config = dict(
    experts_per_token=3,
    moe_layers=[0, 1, 2, 3, 4, 5, 6, 7, 8, 9, 10, 11],
    normalize_top_k=True,
    n_head=2,
    positions='rope',
    parallel_block=True,
    extras=['capped logits'],
    optimizer='adamw',
    final_lr_fraction=0.02,
    seq_len=1024,
    doc_mask=True,
    steps=7416,
    dataset='wikipedia_en',
)
Below are experts of layer 2 (counted from 0) of a mixture-of-experts language model. Rows are named router (the router's row for the expert), down (a neuron's output weights, with its number) and show model dimensions 0-159. Each number is 128 + 24 x the weight over its row's rms, rounded and kept within 0 to 255. Numbers have three digits each.
After each expert's rows: "comes before" lists some tokens at least twice as common just after its tokens as in all text. This comes from a sample of Wikipedia text that the model never trained on. Tokens count by the router's weight.

# expert 43
router:137104145121145115123126119137126153134150105144150099121197117114165155136126167113084118114136150146092112110115163101096154087130148126123146115140145147122093120115136123138139104137127156125150132111087150115137119099189160139153129089132106104104177134115175169140136142114075100134138147157124083117100118124110131141097140160148112127156165172079103143116111165112112107163129131131113131163126120185107148122109103124139128116084099122121116064115176132107147130123108078
down0:120113076155073081110122146131111108132153174157146140145117106077124135141129150151140106095108199144145109161138108108118136132133126139157189118140168150147137099128128111118152155120118080153118091118100108085156108118137108109075141151122157089152084125141143164115102153131112153164118140116153137150103178112106141082164126118142115075124123133128122130125147141112137130139078124110097104134118122120132163124144141158117081115138130157118133108144153128110116181128128108
down1:158121139084149147126139133119121132113078126196148111119110115168194107111175140119121121162103133109168167157147142167160122107149106096098096135109132072097162151119147126147165142127151126123120132119099132125116157102117131123132103141120110142106109156084125117101157102079139104127094123133134145137118140137133106131104107144126135130142092164121081107118138153133098145117129095044141137133132142133142147091106091138148120183129166102138129147124125105125170145160113138
comes before: " the", " a", " his", " an", " its", " their"

# expert 13
router:132135164144155132091113113133088111132164140152139121139177098134163148131131162100125101117089106132149097148120149097137128142124096121106113096157109143104131104115126075138189132128084139105146109135127146139106151105156106135133159074162114169140171147093146155097131149168117112104096123145112129096109145145088132165109104163170143121170116132105132127123117146122119147130101193150115142143108085147122152168102097113114108151125102142114128091110145120145093113150139078
down0:099138119129096138122159097148090133156117130109154112139096097157108110059158139133141176170167139116162107129130146148116121125154159138163093124138127146079100118115097117087098101141129103102169084110101134133132110093159148112169119172141135112148130103170100114143151152128110139134128092130157124136095150120148100192117158166111094149103176112128109123118136146173118104125153147096113090120113116087147120145153158141158145138136097094142119158123131122124125117110138154
down1:110097126169133146152155085124132126171108139170139156098123158122129154070118125135152137184166120130117145147118130150128172121105122121087178157114164117108181113171123143087142143131126120114146119111117128138149109091106123096087151091135110139135127157173131135104120118139160128075160141148109093093101106112151136110110107115132096110132127131126139136118132132142120100120141054119093184138173135136092148158099097145108134141169122105124141095124132143119166125142124099
comes before: " of", ",", ".", "'", " and", " in"

# expert 36
router:125138135120146172108156097158111115135151122147121133165163134107143133135099130071122116124111158174127129111110153115111119127140138128096119088143154140117118081135124116175159124154111176052168153098106123145132127090154139135152122104140085130112154154144121182118131126140115088141143155135119114109148146117112131175100111140111122072132153122132127135101153137138084166139109142147100150153125082128105137184134121136112113100119131161120112106071125114164113086144100088
down0:112121117136185131112110155169127121131161153132099123161160153093151113133119108122150101139133116160101152111127096118114121100138152103154124100089105118169153158154185114110144145121119123175107159169107134146110123141106111115116144160131094146144135064126140090123111188165106122142122129113138154112134094122081155095125096126109101119136109134142179148146114142110105169101102131108139167076137108115111101160111101138137147138120088134074107143158126167097142127138140132
down1:159150096115110097145092157166109147124131136113129128150082113108140123089149150136171122139150129151120142110144089112126145168143163101132110141159149102164167096124086103164161172103147121136120122101091076149181101102120123143127128147126135118125137136126066150152081094157171129125105114142088124158126115111134150140142162164112150120092168134149124101096129120148109097138141156099083087099137117124131139166100149124116148132176148127117109128132109094090111104123138128
comes before: "0", "9", "8", " |", "5", "6"

# expert 2
router:146138149055143136145139121105096108172138108137113112153130143143185163117136122088134135115104141164083104112110145101137148130163122087092145120157156149097115136158135132149144085142131147114166117075077140136104153144179153164144116075169094132113170140139132148128150130133099119124115130157126075114142123125117147126096071124139111138139160146119118119138124139165123146147110160132079130127132090138100159158139082112099095138119091146123118117106140136109123143137120106
down0:138125118122121107137123117099149157150134053105139105140137049127133183093091118120091130139155138084113138142171105110148084111142128167100120114127145174100115145125100135118100162141108125128105117149176134127156132139116141110134102128122137136118118111117116123148122070115141115124161165141129138103144122144131163121115142127156144130125118098153094189103159102110093159130153132118188137159121095106152108084139145110180139119140149146151180164118119112132127125135092119
down1:085120149110136136145158147064086122192132110128134162145122163104133143155135145100068096174120151100130055111138147129117140151136096139142088138094117126131103136168145124100169119117130119136069125125117162118101130127143107132138102121137133134117120146108118134137125118142136139166111102165093127123178121127095145108136119158142143109144094132106168101149161132113116143099091086171150163138100136132118092143122145116162140130153147121086151148116112118173141118158129169
comes before: "\n", " The", " He", " In", " It", " This"

# expert 30
router:154144130109124154113118121140068142132162141136142083159159143109175117151108117093121114133083131148137138154117139082082141110158119130116135138143140146098099125147128103151138121140130146106172137070128135122106170165173142129132149119117111159153162132111151153147169144135136085145123157157138114131110118143112122144120067131119090072151138133116125138091093123132113157152119153145118169164137114131132152168095069105104092139093102133116121110123155080106112117118093096
down0:092141146091122135093172084128095173134134144141117133115128150157150153114115152166130142146110153118129106156057125121169127144107116133157107116106131118144137095109139112124146124153088115121131125150142142120134124141124154093072135104146153120137121148134107091100142176159140118144081129123079130117116104107166097149125109141165141142142118155119150146091132094140153100124134162132123098154109095151157087092108158156122134136177085159129150065134131099178140128100149110
down1:134138128126119171087127071142132121117112136151095111127154131125136086159101115127160156133095139152125140149123116116163144152119108147122105152152087115090142155119106106133151112148125151113134146164167121142103178121136168132115154095109095154141156118075130150105137099084110147136106158113159131101125108119133120147116113115135130180097099119129164172105089071156137140123108126089134103129136129147147113084141152103069111142186099114101125108148187123138156145134129097
comes before: " ", "\n", " —", " +", " N", " S"

# expert 7
router:150140111108136141110140126141108097141121143142139111157153153169167130103091147131112100126094108149092117100103161113111124135154152072118121133131109157099122135136098114156146132130097171068144156100099125146109129095143137173160157095159084138162127119129187163154143129166104073103139126148149091097154097166110140121111052112142121090135144171122108133120099143141123141144114146163125140151139095141110156131128117119153119087102115131122118128148140118099120149149127090
down0:103130154124099125150116129097147115182121112142168123129108138137125110146118123157150132091107115172115136105148118075095111096139076120153123103105113100153165088112136118102146133163076125121145146092147168171151115152149099114114132147100151131120154109100116137129143111121157127132124145116156149138179103095161119152083123152113141150079120134103174108101163129136177123178124153143149115143142187108146110125082145131085160133123139120141128127133143147121107082117101093
down1:120127156150103096127120110114165130116150106105109164115106140077113154108126119117082182133145145105121109124152098116136113164134115148115110135118171129152129077128107067119110106144121105141153137140100148089097125125156108179157163126134118139165100143144099100130153147118148130141126108158140076135121147152152125077138172149144102137123149120094131122125146145142073121106141118151160181155129125128171114126182133138085109142130143132146117110137123129049115133156157114
comes before: " |", ",", "–", " (", ")", "."

# expert 45
router:135117141133135146126105124125114124188129157095136126142151103121159156125144134115121129109123127181110074115117145108135125114174131103095131130138118162099111114138111083157131126140093153089160146078116139140111130126141125129159145118141069175115150150139141168161161118200120105143137125137136113116134097168117174136069082165100093076180131147128128098111137146146111164151095133136101161135126098160094134150110116114118125132111105117081100127124130129114104113127104114
down0:096138143123137143115098118088106157135130146118139073084123127091100094128118113083089118159105096118156160180118117137095138127112164163147138104166157127169137151113114178127121137140104125190128110134110149134124113189121120109107116126125140091125115091101124094117131138101155175137127089132144128073087145138127127163137126124129172180128148129107142115145091112135083132119132116129154139130117129137140095117161132138124164149150070165153162117156118143128102153122144129
down1:130156130130142122142163122160110164114118137106163126157113131142144124123105134160095159135124159128138155173150118108157136133091155144141116124117157122129123116145094109113147137152099107101092155194146101143115135094108140151110128136129145163142146067119127122128183110108163107117134139082121141110133063129164135114146117092063119074117121166119127152095146147119152134137121119112157140117118145086099122120131142114097106097126079164152180116131125108144067091135139105
comes before: " |", "0", ".", "–", ",", "5"

# expert 40
router:119140127073165147110097133118114139168187126100103117153166126096181114151111159047114095116111130145103102127130145085138150128121126125078112111146133135131137148093125123181154106140103149117132197115103148093131156109163151118149111114154108117126126130153144163116132148132137114107119166133149113117140110162131154171111074133164109083136139151096112161117112119169108145146128147150105138124134117138124138147145096091113113112145103138106087132092136114129136153113106103
down0:120117104146092087106138163137136142129141163099159134135058115148130134124133130170135107130132094174115129131139102137143161159146100100129141128129121118113116110141118166121083128106090126161113110131117158117148182135104128136149126135132139112119144100129167107097155154115115150113109072107142107139086101104182129130140114151150092132080127141151062121120109183127164119148132156127154121099154150099124119101112122108127110110104155155180155126202136144113096142122141110
down1:178105164134127152126120122100126124095161146142128116110124125125126136103120052138107126110116136128151104127107106194144092099115143170129085121118160095110141130122157133107111080107138138170089073120164135080116129104146130145139110108151147119143117168106109130144155105129138144159135151121160127126112135148121118084139145122166155145157139144106090124165158147155116147105170123151129097137131090060131134156174110119138126096159146106128150156121155117099117094108148159
comes before: "1", "2", "3", " |", "4", "5"

# expert 33
router:157141150121141127113084111152093128138133170143129126143166089163140149123133154112125096097094087194086112137134131112129123131139105126096119118120141156094129125130151138143129135123098142102121117124110160129100125101131121169199125090137109112127150155139164156145129143183096107130128127125143105105147088156113123174120111160131107094143155161109118122101141135162138134160119179149070166143121113144091164129116115096099117097094111124117146113151176143113097113168102109
down0:153147129151105083122181076128131124123123145105153087163123093141169141111137135152133134153141138111114126144140074166144086113122116128154171118136149138114111116132139136099131089124133144122086100131124137120147127123143103118178088124122184078100117151137167164185140104113113128113065121108119167180134115137150102132123175143126112085118126106078101122159158138110124120144138122117121106125139116156125129165075130116164154141105144094174152115122127123124144138154114127
down1:132090113117127134149113130121124140087110138120167158146118114102160147154160079114124127097133115103091144122090109137160124128172097101150152128178132149111116127125137161109174150145126147126149148141126109139146156159131106116076109097083085129122178157126143113115125186059117136173102116159127137136116108125138147106120084138120132129149106137079133120092148130089141143087185132128108153103135143129083119134131130163119105130152124147131160149130140149105105114190139113
comes before: " and", " the", " which", " but", " he", " a"

# expert 34
router:142111137068138125144149107124122130147153126150157114124141135086132147124094138078095061116126169121128089140135120103116178110153116124100124117140134173140114108114136138145103092157122168118135131111108138125128114150162154122143131124142127129144130136133102133123177146134135129129152145187149093094129125104093153109133145108119147102138168183169121147087092099134063146189102129150105148180122103156137134143114106138120143140140125133108056125120128095102131156103110125
down0:108192138147128108166164142135139185081139129108151138118138132070138127065129137088119148110144099125155120120133128120137117140117142173148127149103129091115123163147086132093121139116164105137140083121107168157099118142121080129159097141151124128143135104145152131117126133139121134137120106107125125153116119132088094118174150131126101090115138076087134126153129101133123134110156146144105135097186118108142165108142105108124124121077156141170202110138154119127124135139144152
down1:128115128115141114105149072133149137129055137127095135140143137131084090159106124118147122178134100100118108151140105144145130124119107044109102108146140140135172116118145148131115124096120153130154175129129144181132131173127160107116143132133133124136128100150142158141074124123137173141162127126134128163124130115111109106172100091112191168117148132162149126132129080116120108144106119111138123091143154155140105117159152139123140167140107154107085152116119081102132121114102151
comes before: " ", " a", " List", " Total", " his", " =="

# expert 39
router:125144152105142122133109137078107146156153137154155097144131140113139165105092125087110099133124122160103097114152201119130147117115117126112098121146148141075108165146113126139107126120089145082114113094118145148090120143163118156190102106151114148104140123116168166123186141153105112117121126146112078109099135129111152145124109141128136080147157156119149148123114136133117136168112195139108134155127110123103143149080110114167109098100126159116132105136148155120158126137096102
down0:145173072133135117133142140151126082111109164139078146112088136148160120137113133158123137153110121128131094135136113088143145124181111148178137160103131156106140092123192098139089130149133163146151209121120142127110140106098129167145142133095092167128133082100134095145150107141072095146147164122134093109107113122117126113132156080122104142133144113138133125136136124131096155117106132142135154149122144147084109084147162154141113148123144107147099093121141106131130117117137132
down1:149120077144165125164121140110143113162143146110136138104101147107143114122119100134152084105072130141113123078147104101121131111128190129129133150125101110107161108126147116133133155088140132110154147116138119185135150145125119133157169135098111122116128126126111116179108128113124087155107162107151105177092089097107097106120140074147126130148146151110162105129174152107173104135111142112087123105136143160118123151152129122140127141073137164148162135143119074121108159122166152
comes before: " ", " D", " •", " C", " P", " A"

# expert 10
router:154159124080156170150111116119108123124172141107125122164143127091150108139141134090133126083083142152114074155143138125120102081131105127111133089138139161123089136129162106150148114142122159112167138096087146135085125155137143123159156129147107147117166147168125114116157111129121099144149167142139088096165134145106146162123093155128109109140163142134106101116134120169122144164152121125099135158150062163114137136083104107109141112100113119093101145093173140137124113156123120
down0:104120147118112103142121114121149175135161120124112190118106077153102160102140114104159110139176138124167183121119095167143134136080115125093126119125115087153117094145097130143144159157103145113136110102130130149122153156124118128124118102114124123114108095122144116119164108115142056086117149162084083137111182168161172096120096111158114129116100107149142145134117153126129154122125131117097162145131156110137150112090138112106127152108157166170131150135129115131103122143164122
down1:147098143131124124107154138143144121136121167111159133160143178133098148162159099190147125134129141122088154106113120125128097131126115162095133151136099137189136157127147166088102120144123134153085104129129104086154113150094160115084125122115144154080129093095112137130144179165140149123135133143134135112075108154115143148115157144116106153119105148098093067108116148134113141127124126131139138111120113128187089123116133120099111175125116132069116111171142127120167152112123138
comes before: " |", "\n", " is", " was", " (", " ="

# expert 41
router:132122169130178115156101136128096123176158146106092125144143144124126145153151175112118096107136134151085107106104168110098084120125126104110122102140106143115067161125167074137121081118122130113138118123094160154126129128130148171105116102174091127108136141121159139141147165161130147125128139195149137089117126111118152149082133147100117109134132170114112132125116134151152148132132145168107137134153116182102159161106108108109093108122093110094115119129156146144123087131099128
down0:127131072101128124134160118123181079149152100147154114137077131107115129131090128124155106114102097138108128148140115175176127099121163144130140111127121109068173140163117165113147129078098111116129106088127128115139141157118132142126144093138138141086179096100096131133085137131138130156107149098094147151104102133179106140118131143107142106135136143139139171155158150125150131148144137172136119149073117110140157109136118095102161145156130159081146105136130125152147139094117121
down1:128089118152165118115179146133138102106119088126190117091106099121135104077141138114104160100145152115114115118124157116106140154147101131146108100121099123126145130107132156136139131082122161123112106156117099115114134154131146121149129168141118187091096193137116142120152126099127159198133125140119139199116116159131123171132126144112157145109140128100144113158133088157139101117074133133098123119135102113143141091108150113121123141124146144101079110171121153163130132132103113
comes before: " to", " of", " the", " in", " that", " and"

# expert 44
router:128138145117149145161102132084118138125155115118145117153188149094164114156123125063107109116082148148107098148137136103100120136158143135087095096172113136112084170119141120146151129119129166115137139101104161129104124099166104108112125105139106159134162164141154165104131129131117123139117139167116118097114136135129144173091080155138139066131120127141134111130120103136130168148079158161091137163111110150124130195133095125131131108105126141091122101113166132155127114147118134
down0:094134126168133121099122127133148124118153128136100181129091120113143160137073141169126182137125105091181119132092115150122189156142093122136146110154117136139171064134133145104123112157101126151147138124133121143174137132136086144161118125091123148140138077147148092113107109122090103106117087147132094143102149164135137095109140142134110131142118137119066143110155103131137120146143158143129132090122152112105117125177121110161148079156094121142097115136118149125119099152148103
down1:152124118152100105084161064151130128108120145114126174105152094132160137125135111115169080139162114162109138121107152129104096100173119102098138150128136112123147090170132153162119126145127105132124100152167126117092158104117116127151135120113120162118178161121099159126161155156107126132136135101115122157096088146128128117150116163099069131186092175112129101114164134125107102153125120102155143093165105169142138105097126126104123103125141112137106104117136143132162103145119147
comes before: "0", "9", "1", "2", "3", "8"

# expert 46
router:130143137116145134107112107119107137152180123166134104188141146136161140163115157115106120103115155131125103118131165124103107130150129151104132104143123156120079157137147076145117104152092140050139141104119149143080114129170113148133128072124051155131145135127131138109144185141146126123122123157137105102124141125115175136115112147108088091152118169110134151117118160117112181133105127143113156159111108144118142142143111122121097116112119144066079121118144123152112111127117116
down0:076134153120106113125112112122181123128118171118120116143097109117130147140117149106130107131162150090099128135159104114124112132127094135091099155121098116094140172144099104114155186158153121127109107107115113164094119097131136124118133112119114132124139153160097130126127100113110104119106132170147115137128143160095137099140108125155102117164140125142139143170104139120091104129157146136116185148128075112137128164162108046150152163150149150178177177108139143114095141141119138
down1:127128077159163088118195176151155126094141128118145140126113135123104113122159114119101156138131125090121116146093166086109157142126102085139139182190145139088136109110113095155139126132138156120141147128159115110130134125103099109150095129136092087156168130128119177140165096105132120114112137103145102133154125194113135143135136114077134108106121128112159114114131086138081138126157080163110116131153144124153138141093117136122129085165101132130134125109150145114122113144159127
comes before: "9", "8", "7", "0", "6", "5"

# expert 15
router:159131171144142140111111095139106140129128164124098145140158082120145141130140125098120122098081126155125083128121147124095156148133115141103119143162136182103095116110140063160100078111123116113152134117126130112135144139157136118122144108172104146106133180117113138140120155182125109135132119131108131121114125110120138137075111160151155131151124113152164131099115116149133212131086141139112120148108118209117149116116108119138113104120077131103106119135172148103151113143099103
down0:094108122127166144169102112131131125128104150113125123131104115119103151112152144120147148169149154117147137149150108136167092159084122100137090123109104116106160150127134159103127147164137113171107141118150105130129133138135117204116112125133128089132111096095113093123129062105134137118141133178133126156130144149129118138172133100158121147142159143114097123139143126115118097096130115097110123094137133049095101106156118092112174166110161157142134115108107128122144145147203134
down1:159154124197083101116121140115141123139118105173141120091135139112105138110109167118107118126152098113097115185105101107147134146136091091120127127109114108130083085118112132096106191159131127120115100108109092155141056141106133111126111163120148139183110126095142123118167186106157145165125132126149134146133112134112122132107138152141116139107134132120115165188134130136137119157126167153140148143159136105124115140108132129131140124133079157174123109151149107123109119118075149
comes before: "s", " be", " the", "ing", "ed", " to"

# expert 19
router:118147124110136135166098092140127137152146122123146090141147098084148139142079178104091104112117133145101089108170125122095164109155118112093117095120122163102102150111157127140130125143099147082153114072116161122113132127147138117141133119127126155152141148139128148102128137152140128135152129160138128102156116128112128122108113109142137102160114183148122156120115111126122169188058143206109147173119139143140128139120128121130134149128106150061098118095151090124133154120102103
down0:176109114127153136101115109128128116116129123117100129124123125123145139163125080136173115146099101156124131104164104195138143118152097152140145133122160090104156147138153115095144139122162100143134131086180143062142129159136096161156155128148108058139145124105130120131138106130112107125125138113120115124154122115142110157103149096118103180101128109109177146131100104142165126182145079134120117165122140101118136155118099105117155115161111142109089088100149147152151088119127116
down1:144116061131139100073112094132115129087115137150144093146142126144108137140162114151136112165140140191166147167147072098103145135094126144146172134126148088143161158157127138112106136112110148115147128142169158123172081099118129134116127121134127130133078103132123092132083148128111140116084139087115116102113126117167114165112147119123150143126097113146091153108120163155133139156114135095171159132095133069131156109131143157142136125117152124113139104161144131127147125085122115
comes before: "1", "0", "2", "6", "7", "9"

# expert 20
router:145121150055141173093123124135126088157119126160169098141154086167186140115109112115104120105115162150121120113158115110132187078134140126090147141152156147107105133146106138143137121137118168094156137098093120149072134150139164164153138108121089124117111185152119157138166116149087097142107160144125089124125114118125129149128085116109127126130157160161120129095133130163113116139109133123118144151118095134123167139110114103153135116120135136124134127105182106152134133118102096
down0:132151142120130155130147117152160154130129110109091101175107164113091139170156112190145105111138143090143128126143130121088071119108084146157133126138137135116146163107144128111098123137121163170159136174121105134150139117123139151132139149108101183114147150083129122119097110120140104124124095139153158086120154158135100105123140173113107153138087121087100102147127146131106117088129144090129149125116132144124071133110098095136133140114157144175154099133122156139102110073112163
down1:072120154118095104099143145124119109127158116086148177138125137093117160145160086125117095117153085102113147106129158120103150181179133118113144156150111108126122122104147148134087124130144145132116133149113114109115149146115113139135169162122167113111095079112181105130134144150166132144163061146131136147089142130107161122114138140102096112132086117121104145112105145173176102100134115124152143133137147100140103145094134158116091139138117119112156131137110152140128064144152143
comes before: " |", "′", "s", ")", "″", ":"

# expert 16
router:110123153096153131123119151103119094137148142160161111117168124114144117119137120111123098106101124119116124145161116100130167085162127103089127125140122162144116162111130138149139105148064152115157171091125129120100116150120141156112139089115106125170123125125131147122163126140150109130155101154160120133126135117073146122139123107130138110204160203124120097076103119137081171151106134127129155162146108148155139122103114135111149156138105120096103122088120110140173146143116070
down0:125110141124170134141171126128119147141106164144150150078128152125110160105148088129115128095112137090111126109131107129165088143143104084139125151158137079146145083142116125127130112109147139155148127152203133122140160098122115160106149132128147147102143114139124106122118145098180106172121091128135107090086113131133097132173156118108142139078049115094095152132177165128115109153123133131133147096138147119080131120131122098133099158122122167116141121127116173129129132127153140
down1:176100130148033157130131129141127144090151155121151141150137148102099129127168158110120077104133125127101153163171117120154149110134132106118148079143142135154122140142128131120085140148105126142126119092087123113149147117145127132164122147121085132117106075128100126159122130114114142143155152115119125123122141110125104144141145118148152130132117141155079131127122091132113109115138138149147131133138122230130113151139168137116094106119118139125100128141211117146091103094110123
comes before: ":", " of", " |", " in", "ing", " ("

# expert 25
router:100129138137174135100081123107098146147196120121167104143155096145128129114144142081104103061115140151131122119147122140123178124151110105084125117163154136095110136137109101151153119132091149113127141070109156124124146113135131155155109079151118126127165110114162173097138161144122130133132083145120123099091108123130136137112136148164134125127115134145118135118152170128142162170118139163098140136112133159109158119146121117114120098164104155104127111080158114182121124139087093
down0:107133124138124134143153105166093141075118121124101150163116120108126077118157156131170105102085135142155170130142172098145156112125110117130099144079084131138186117155136136147097150175129110087154110103108122144123164091106116099131159156126119144117139127132177107138113166120133132154136127140147118160132145122118121134082133126139105112108142147142118084049113110116159107136139152113087108126155148144132123185128162150135130134107160138138099153140151130090107123081141142
down1:171128127149110125148141129172104140117118116139085165124145132140130132146105095101151122112125133145097138112132137088105140130097163131117147156116159118096132113132078149112063137137113098127118146171098184171127157152128099132169145168117101154136110109062147130152142168132099096115154133093167138138149144141151174136119102114177096110113131117131089133091084130141119118093134132154137108145148148164147115089118143121121135121106139159154120141132100145125112097070137166
comes before: "==", "===", "The", "=", "In", "S"

# expert 17
router:171132160121153146088137114144080135130133153130129089164133142097165110139087151113138141104072143153124090123109141123100133102156138117107120125132105188115142139102129119148136133153127158070152131099089123150128135101147133119136131133137107131157124146150124175131146134140098105156116142113132070113161150123058129171089110135089090111144172161126119126102119126123130154163104168149102138137133116139100175162126101136135101111086097146095109141146159095095113140127126126
down0:116131128131074106138133110176129132109127138132172121108164125114104150104090127148153162106169127153114155137157148183101141132152125149135115125114087122136171130174106157145107184091142203126122117121129120142189148132136121143117096112102128142165121094127135111143108089143127138139167146087150114169119109069150156128118117107121096116098123153130105130081139180119102134108109096111134164135078143085112090141139137115110117134106112122116110138127141146097128133123133153
down1:122126106137116195152141068126134156101090110124170141138139151101108138144111088114131154088166140081128156130111150101135130116156089116148112112130137099125161178165084148142142125149156118127132129122117144133151095174076150101100108112143147162145093138104081126158149156130128123147128150145074157127169108110102154189135139105149142145094102122161154121135111166097104091112085123139126105125135163105117134111121137135129100133152104133102134140125116128139126106120103163
comes before: "|", "-", "\n", "The", "|---|---|---|---", "In"

# expert 8
router:130131133139153154091118106150093101155144128140154120124147135134141104123080146121133107132089108161124097121136153098140166102160128149130128093141115167109141139131107119174115117154115125120132153126110153123081123099142121159146143117162093156169139154123157148097159141157093112119120164149155143096138144162122133131073090131125100118148170154114096107114121129151112143165106185114128148142149037158120138136137104103109102123092080110092126111067126127127096137135132114
down0:155099136096163136118124122099134110147135146150127145131122103119145107112145129073165169102123145123106114100134118078129127144133189115131090143104089161091127114172160141120120098160137107150160125097119090114134146106084132178119147098123153154103126142126132113146117098174074165116095136124094119107115125123119122122137155136154090144135114131173113147107121137103156062129135113126100116149167127137135131132142099133123169134117147139097104192152092138154156134157168152
down1:127131135088112172133136104141136115090164110089131173118099096153077100153137140121107182087139146141111129107154106133130095122162137108141090098127108182103146132135096124114112100156110161112160141106132095128152151101108129147125152158114143153113135165161106155138108134160141134118154180101084131153153154137125143131091133112115172120121129091149129140104154135120116136112102124120086074117128160157147132133156151144131144090110136091143132134117095126172101067120151148
comes before: ",", " of", ".", " and", " in", " to"